From a checkpoint of a small mixture-of-experts model trained on Wikipedia: 17.9M parameters, 40 experts in each of 6 layers.
Below are experts of layer 2 (counted from 0) of a mixture-of-experts language model. Rows are named router (the router's row for the expert), down (a neuron's output weights, with its number) and show model dimensions 0-191. Each number is 128 + 24 x the weight over its row's rms, rounded and kept within 0 to 255.
Before each expert's rows: a language model's description of what the expert responds to. This comes from a sample of Wikipedia text that the model never trained on.

# expert 28
Description: Closing pipe ending wiki table header or data rows before a line break, plus row separators and sentence-final closing parentheses.
router [111 118 140 131 150 128 132 101 117 102 190 167 116 117 126 134 129  79 109  96  90 132 121 115 140 113 154 135 103 101 138 118 123 119 139 138 158 172 143 117 139 171  78 135 148 142 162  95 131 140  99 128 107 219 130 125 103 156 141  99 176 144 147 109 127 120 117 100 122 148  98  87 147 116 108 140 108 137 110  65 117 140 126 131 153 131 146  96 138 135 121 106 136 133 143 154 145 181  99 109 109 119 157 159 120 123 161 155 130  99 140 136 113 155 147  72 116 157 102 136  59 149 121 121 102 142 133 112 104 124 138 120 118  97 135 119 152 133 127 110 136 141 195 158 127 102 132 127 119 163 145 172  83 134 151 111 135 170 110  93 100 137 115 107 148 110 131 119 135 145 113 132  89 106 104 130 107 121 105 143 122 124 147  81 121 114 116 106 129 168 163 118]
down2 [108 125 140  85  83  86 150 125  93 122 118 124 129 138 158 134 124 134 136 126  88 138  81 117 157 153 100 115 153 160 126 102 160 122 109 119 110 108 136 145  75 132 104 123 154  91 110 114 118 131 141 143 120 122  93 114 120 137 167 146 103 136 134 160 133 165 134 136 173 143 154  69 124 146 103 121 129 170  95 145  95 109 124 116 163 150 166 118 154  86 119 139 120 145 165  99 162 190 136 115 135 102  96  96 101 133 101 110 160 149 127 135 142 162 107  97 146 122 138 142 121 148 191 122 127 120 126 167 124 160 132 131 142 127 108 163 107 145 114 127 114 105 176  92 132 125  72 122 145 122 116 138 157 124 124 124  68 154 131 144 134 118  80 103 140 117 113 138  98 182 121  89 107 147 158 112 146 113 158 140 132 100 127 124 146 181 127 147 131 124 106 150]

# expert 23
Description: Final pieces of names and words, often single vowels before punctuation, such as Tener(e), Blain(e), Verme(u)len, Platin(um).
router [144 106 157 129 154 153 164 127  89 106 160  88 103  87 137 129 143 119 130  97 119 113 113 149 152 128 170 133 140 116 123  97  94 128 134 101 138 100 162 116 104 106 107 174 115 120 153  87 146 146 131 103 133 144  90 135  93 157 120  93 144 192 153 143 131 123 110 106 108 153 132  99 142 101 120 160 112 141 116 138 126 134  98 156 117 172 131 101 156 104 131  74 121 136 140 157 161 168  96  94 115 141 120 129 114  97 130 136 114  98 101  62 143 137 138 122 124 141 121 149 121 135 141 127 125 144 114 137  77 153 155 151 132 114 139 121 139 147 113 126 185 140 153 135 119 109 109 115 109 158 134 161 137 108 191 129 142 131  93 124 131 177 144  84 143 140 129 102  82 148 184 112 109 130 130  90 122  82 150 137 130 111 145  95 133 127 107  99 135 136 189 131]
down0 [132  74 169 125 142 160 116 133 127 125 150 141 134 133 135 146 128 171  91 108 130 109  95 109 145 137 103 142 133 169 152 167 133 128 139 118 152 134 142 103 136 146 142 136 157 124 180 152 138 143 113  91 117 141  91 112 123 162 100 146 172 133 158 175 125 111 156 120  87 144 126 147 127 176 135 128 107  81 121  90 121  90 118 135 149 152 106  96 133 105 121 131 137 123 160 109 141 156 112 102  90 162 122  91 117  99 108 111 183 114 121 108 132 102 157 149 177  92 136 150 128 140 136 104 128 138 173 127 125 109  99  97 143  58 171 123 139 128 110 133 159 122 131 109 127 122  88  72 142 142 105 154  87 114 106 131 100 137 138 119 120 128 110 137 112 122 105 165 126 158 110  80  98 137 154 128 135 110  85 112 103 146  98 127 153 149 105 122 110 113 169 168]

# expert 35
Description: Nearly always lowercase the after prepositions like of, to, at, introducing named institutions, events or places.
router [125 125 138 124 158 151 134  91 131 124 135 135 130 130 162 116 128 114  94  62 127 136 105  94 153 144 117 129 113  93 138 134 107 166 147 136 137 165 144 122 113 147  92 138 125 169 164 118 159 131  83 133 181 135 129 132 108 172 153 127 157 159 154  95 125 122 109  90 124 150 104 122 122 115 120 139 134 134  93 145  97 171 112 136 169 129 138 121 155  86 228  83 133 148 145 148 147 122  81 119 140  92 108 144 134 145 169 161 130 143 101 125 115 112 169  89 113 142 123 137 104 132 117  93 121 125 146 161 112 158 109 112  84 159 161 119  82 158 157 104 117 147 128 138  79 124  84 135 129 125 144 115 125 131 131  99 128 129  91 132  87 130 133 109 111  99 137 113 141 192 132 120 122 113 104 129 126 126 142 126 126  89 141 106 133 121  86 106 129 137 146  99]
down0 [105 120 112 117 153 122 166 103  88  95 116 148 125  98  94 106 170 125 114 180 140 129 143 120 121 113 164 133 101 124 120 135 113  91 162 113 103 109 109  95 112  97 156 130 166  98 126 133 126 130 152 111 144 163 147 162 131 145 129 139 120 116 112  95 124 170 116 115 116 143 173 142 175 112 100 113 101  93 111  96 172 143 119 134 146 162 125 123 133  91 142 129 123 133 115 134 165 131 161 132  74 128 120 119 128 106 113 135 133 116 128 104 119 148 157  93 144 140 151 144 156 118 119 125 160 146 113  94 108 106 174 172 181 144 137 131 134  96 185 107 160 119  96 102 151 170 136 161 127 146 113 173 164  55 109 169 141 110 139 157  80 176 119 154 154 133 167 123 117 111 130  90 109 128 106 143 141 145 144 111 109 131 127 133 132 125 118 117 141 150 112  92]

# expert 0
Description: Hyphens and dashes joining compound modifiers (large-scale, three-year, sold-out), plus word-final adverb endings like -ously, -ately, -ually.
router [138 109 143 113 139 140 148 121 100 107 139 123 154 111 168  89 106 100 106 117 115 117 103 127 132 100 146 138 103 121  78  76 131 162 137  97 149  91 154 108 104 157 113 166 127 143 128 102 135 177 146 102 138 140 112 130  95 143 123 117 149 157 149 148 109  90  97  86 162 151 113 108  87 113  95 117 153 145 131 138 141 134 121 158 143 147 133 143 168  97 145 107  75 165 142 156 152 124 126 100 124 123 117 142 152  96 167 129 140 121 119  94 158 164 164 112 133 139 124 153 102 128 132  99  76 140 104 113 120 151 125 134 144 113 121 126 166 141 144 119 181 153 150 115 134 111 127 128  99 150 137 155 127 102 158  90 137 143 101 139  88 143 128 110 116 144 148 103 119 155 183 112 107 101  77 125 123  86 153 156 127 100 158  94 132  73 101  83 105 152 165 144]
down0 [102 122 112 109 125 153 170 173  99 124 115 159 146 102 160  94 107 158 142 146 101 104 145 100 135 100 130 108 158 107 175 128 106  90 169 118 157 143 120 123 117 149 126  99 132 112  82 128 154 156 132 101 180 117 167 154 144 130 115  86 161 122 151 124 104 139 131 171 136 101 162 128 161 131 119 131 124 125 107 148 107 126 116 123 158 120 119 126  96 111 106 120 146 136 114 135 120 157 137 135 152  91 131 110 153 168 129 143 118  52 100 103  82 128 157 127 132 114 142 159 156 122 155 105 128 141 161 144 105  95 106 149 138 115 110  85 110 107 124 131 128  94 162 153  65 116 117 174 155 126 157 137 145  96 195  91 124 165 123 116 147 145 118 172 139  97 158  82 107 128 119 151 115 105 152 147 145 157 134 148 123 138 104 104 141 124 129 140 136 106 117 111]

# expert 10
Description: Short syllables inside rare proper names and foreign or scientific words, such as Bant-am, Mes-si-er, Hypoch-aer-is, Font-ec-illa.
router [132 100 141 125 161 123 171 122 129 114 146 115 120 109 126 135 107 110 154 113 126 129  95 123  98 100 122 171 125 116  99  97  95 141 138  85 133 105 165 140  85 132 113 170 146 145 129  85 125 143 137 127 129 145 149 155 127 134 122 109 150 120 158 154 126 111 103 109 134 116 124 105 146 119 101 114  92 139  99 146 105 140 101 173 161 167 125  95 176  88 128  95  93 136 140 149 128 150 107  72 144 118 158 139 180 121 159 105  88 149 133 114 150 141 150 115 153 135  96 139 125 175 126 125 145 119 149 183 152 144 126 155 120 128 141 123 155 144 136 116 188 151 114 143 140 124 135 140  95 153 158 202 124 126 171 116 131 144 138 119  63 165 119 100 129 119 123  82 104 143 127 116 113 110 122  92 118  97 146 125 151 110 129 121 126  61 112 110  90 163 139 140]
down2 [ 77 125 127 139 115 140 121 105 131 118 114 105 166 134  96 127 135 145 100  81 102 111 135 112 129 141 136 133 108 166 172 111 165 126  90 121 143 140 135 160 166 149 127 153 147 148 129 113 155 160 208 168 150 121  99  98 101 103 131  96 146 125 132 144 140 117 127 135 157 141 146 105 157 144 140 115 143 113 156 128 101 146 127 142 161 143 138 135 157 122  91  95 136 125  86 130 131  99 135 111 152  94 115  97 144 100 170 153 147  71 128 116 154 135 105 166 122 125 143 111 142 128 144 138 113 125 149 186 162 125 104 135 164 138 167 104 170 116 142 171 169  85 137 113 108 120 109 142 121 136 118 138 185 202 132  97  81 152 130 124 153 140 111  92  87 108  94 117 148 126 149 111 130 127 130 124 129 122 116 152 119 113 102 120 103 164 112 116 114 171 135 146]

# expert 19
Description: Middle or ending pieces inside foreign or uncommon proper names, such as Pom(er)anian, Pal(e)ontological, Belar(us), Z(ur)ich.
router [121 130 154 135 148 138 142 115  90 116 144 106 119 136 147 129 118 107 160 115 150  98 124  94 139 117 117 187  96  97 110 124 101 103 146 105 132 111 161 135 162 124 120 142 134 105 162 113 151 148 133 158 156 146  76 134 103 142 103 100 135 140 158 137 151  94 111 105 156 181 140  98 129 107 121 133 100 185 129 103 129 151 112 180 170 165 153 105 162 110 134 122 149 148 173 148 150 172  94  89  99 150 143 149 161  95 112 128 100 112  99  85 112 126 124 122 114 126 124 133 130 144 117  98 132 132 149 136 148 164 134 161 123  95 120 140 112 136 133 101 110 126 133 114 101 131 122 117 126 156 155 148 108 111 189 118 158 157 142  64  79 158 111 130 127 126 145  55  68 129 112 113 130 117 118  86 110 119 130 157 143 106 126 135 105 124  98 121 130 154 149 135]
down2 [119 111 149 134 114 132 143 157 137 171 105 152 139  71 109 114 126  98 123 153 112 184 173 117 146 129 145 139 105  98 124 129 147 132 128 136  65  95 102 119 136 136 146 110 171 132 142  96 111 141 157 137  79 140 112 118 137 153 121 134 158 122  86 121 140 155 112 163 129 133 160 165 137 126 122 131 147 130 193 162 121 109 118  88 132  95  97 166  89 100 154 190 104 151 127 107  99 144 107 106 134 104 167 105 139 114 124  96 127 153 153 132 117 139 114 113 142  85  94  95 121 122 130 111 188 137 114  84 137 131 123 141 164 125 121 130 116 147 119 109 151 131 105 137 135 126 158 120 167  89 111  95 149 188 149 134  96 143 128  82 130 117 127 114 120 116 110 161 104 114 127 119 139 130 144 130 136 133 124 152 110 140 121 176 132 113 142 109  94 163 146 192]

# expert 30
Description: Short letter chunks inside names and words, often right after a capital letter, such as Ar-ro-whead, A-stro-s, Sugar-lo-af, Ar-af-at.
router [121 120 142 103 151 117 160  96 125 136 144 125 124 146 135 126 116 111 116 105 149  96  84  98 129 108  97 154  98 111 127 112 108 141 131 120 141 104 185 144 141 119 117 152 139 151 129  98 114 178 128  89 148 157  83 151 118 129 121  83 171 115 168 138 115 122 117 105 136 130 108 101 125 117  93 139  81 173 103 126 116 138 110 141 124 158 147 116 154 141 160 134 131 140 134 133 151 185 125  98 123 131 136 169 195  95 124 147 113 119 107  72 122 144 137 132 117 136 121 104 134 157 117 118 141 151 103 161 132 127 175 139 123 117 132 106 120 168 118 104 128 119 133 149 117 118 110 157  55 164 171 163 113 129 154 111 146 152 121  88 119 161  87 104 115  83 150  87 127 168 167 128 123 126 139 121 110 108 167 133 164 118 130 124  58 118 122 130 103 131 154 108]
down0 [146 143 113 101 154 104  94  84 128 105 174 139 157 175 108 121 133 163 109 136 124 168 116 173 120 113 129 132 142 121 130 148 122 127 152 109 131 158 170 109 143 111 132 141 143 134 100 110  86 157 145 124 121  96 122  69 142 134 135 137 135 142 162 128 156 137 137 127  76 153 131 150 134 130  75 126 137 125 134  98 179 141 160 130 136 160 146 116 138 128 165 124  85 122 148 126 174 155 136 170 147 160 143 119 135 123 110 106 102 113 141 185  95 132 143 122 145 159 143 156 122  85 111 150  71 142 153 102 112 131 116 133 107  94 149 110 146 120 113 155 100 137 164 145 144 205 135 123 103 118 156 118 160 103 142 110 155 161 134 122  97 123 110 100 114 101 109 174 169 164 136 126 109  77 141 149 138  99 126 121 103 114 117  96 114 112 126  99 130 105 100 122]

# expert 39
Description: Apostrophes in possessives like King's and men's, plus inner pieces of words and foreign names, such as ha(un)ting, l(ung), L(ön)nrot.
router [116 127 143 109 165 126 133 106 121 136 151 124 164 118 146 125  85  92 136 106 111 112 104  91 140 117 138 131 108 101 109 101 127 173 145 131 141 121 180 154 103 121 109 157 149 131 155 108 121 189 137  97 134 152  82 137  96 130 111 108 147 153 158 132 122 119 124 107 127 148 142 111 117 112 116  88  92 163 110  99 128 143 100 140 113 175 140 125 129 110 129 101 138 168 164 139 147 164 102  95 116 151 110 124 131  99 120 118 117 112 141  61 173 167 154 136 146 141 123 105 112 155 132  95 125 149 127 117 104 164 161 179 111 120 109 127 151 144 191 126 149 118 167 111 105 106 140 134  86 162 133 197 132 121 161 112 114 132 123 104  69 170 131  92 127 110 150 122 114 182 152 115 135  85 115 130 134  99 119 152 128 102 119 111 104 108 135 121 101 138 147 115]
down0 [ 88 192 151 142 166  76 184 171  72 116 141 113  91 146 116 157 166 134 140 115 123 123 155 126 134 131 128 127 136 150 121 162 177 138 118 148 119 121  96  85 120 138 126 148 129 133 118 150 150 161 104 114  98 142 130 136 102 133 138 100 103 114 107 120 147  94 131 141 192 124 133 163 110 116 157 166 108 130 122 113 154 133 144 131 114  85  79 124 134 132 102 141 133  82 128 164  91 106 142 166 144 147 125 113 137 157 113 176 141 185 166 114 154 139 100 140 117  96 110  90 118 106 121 137 126  94 118 128  95 144 138 139 124 110 104 146 107  98 117 109 124 164 130 164 108 100 154 111 165 173 124 157 120 168 112 157 154 128  98 149 135 147  96 145 151 150 102 138  90 125 150 133 128 116 135 146 153 140 130 108 139 155 116 122 154 141 103 139 131 122 126  74]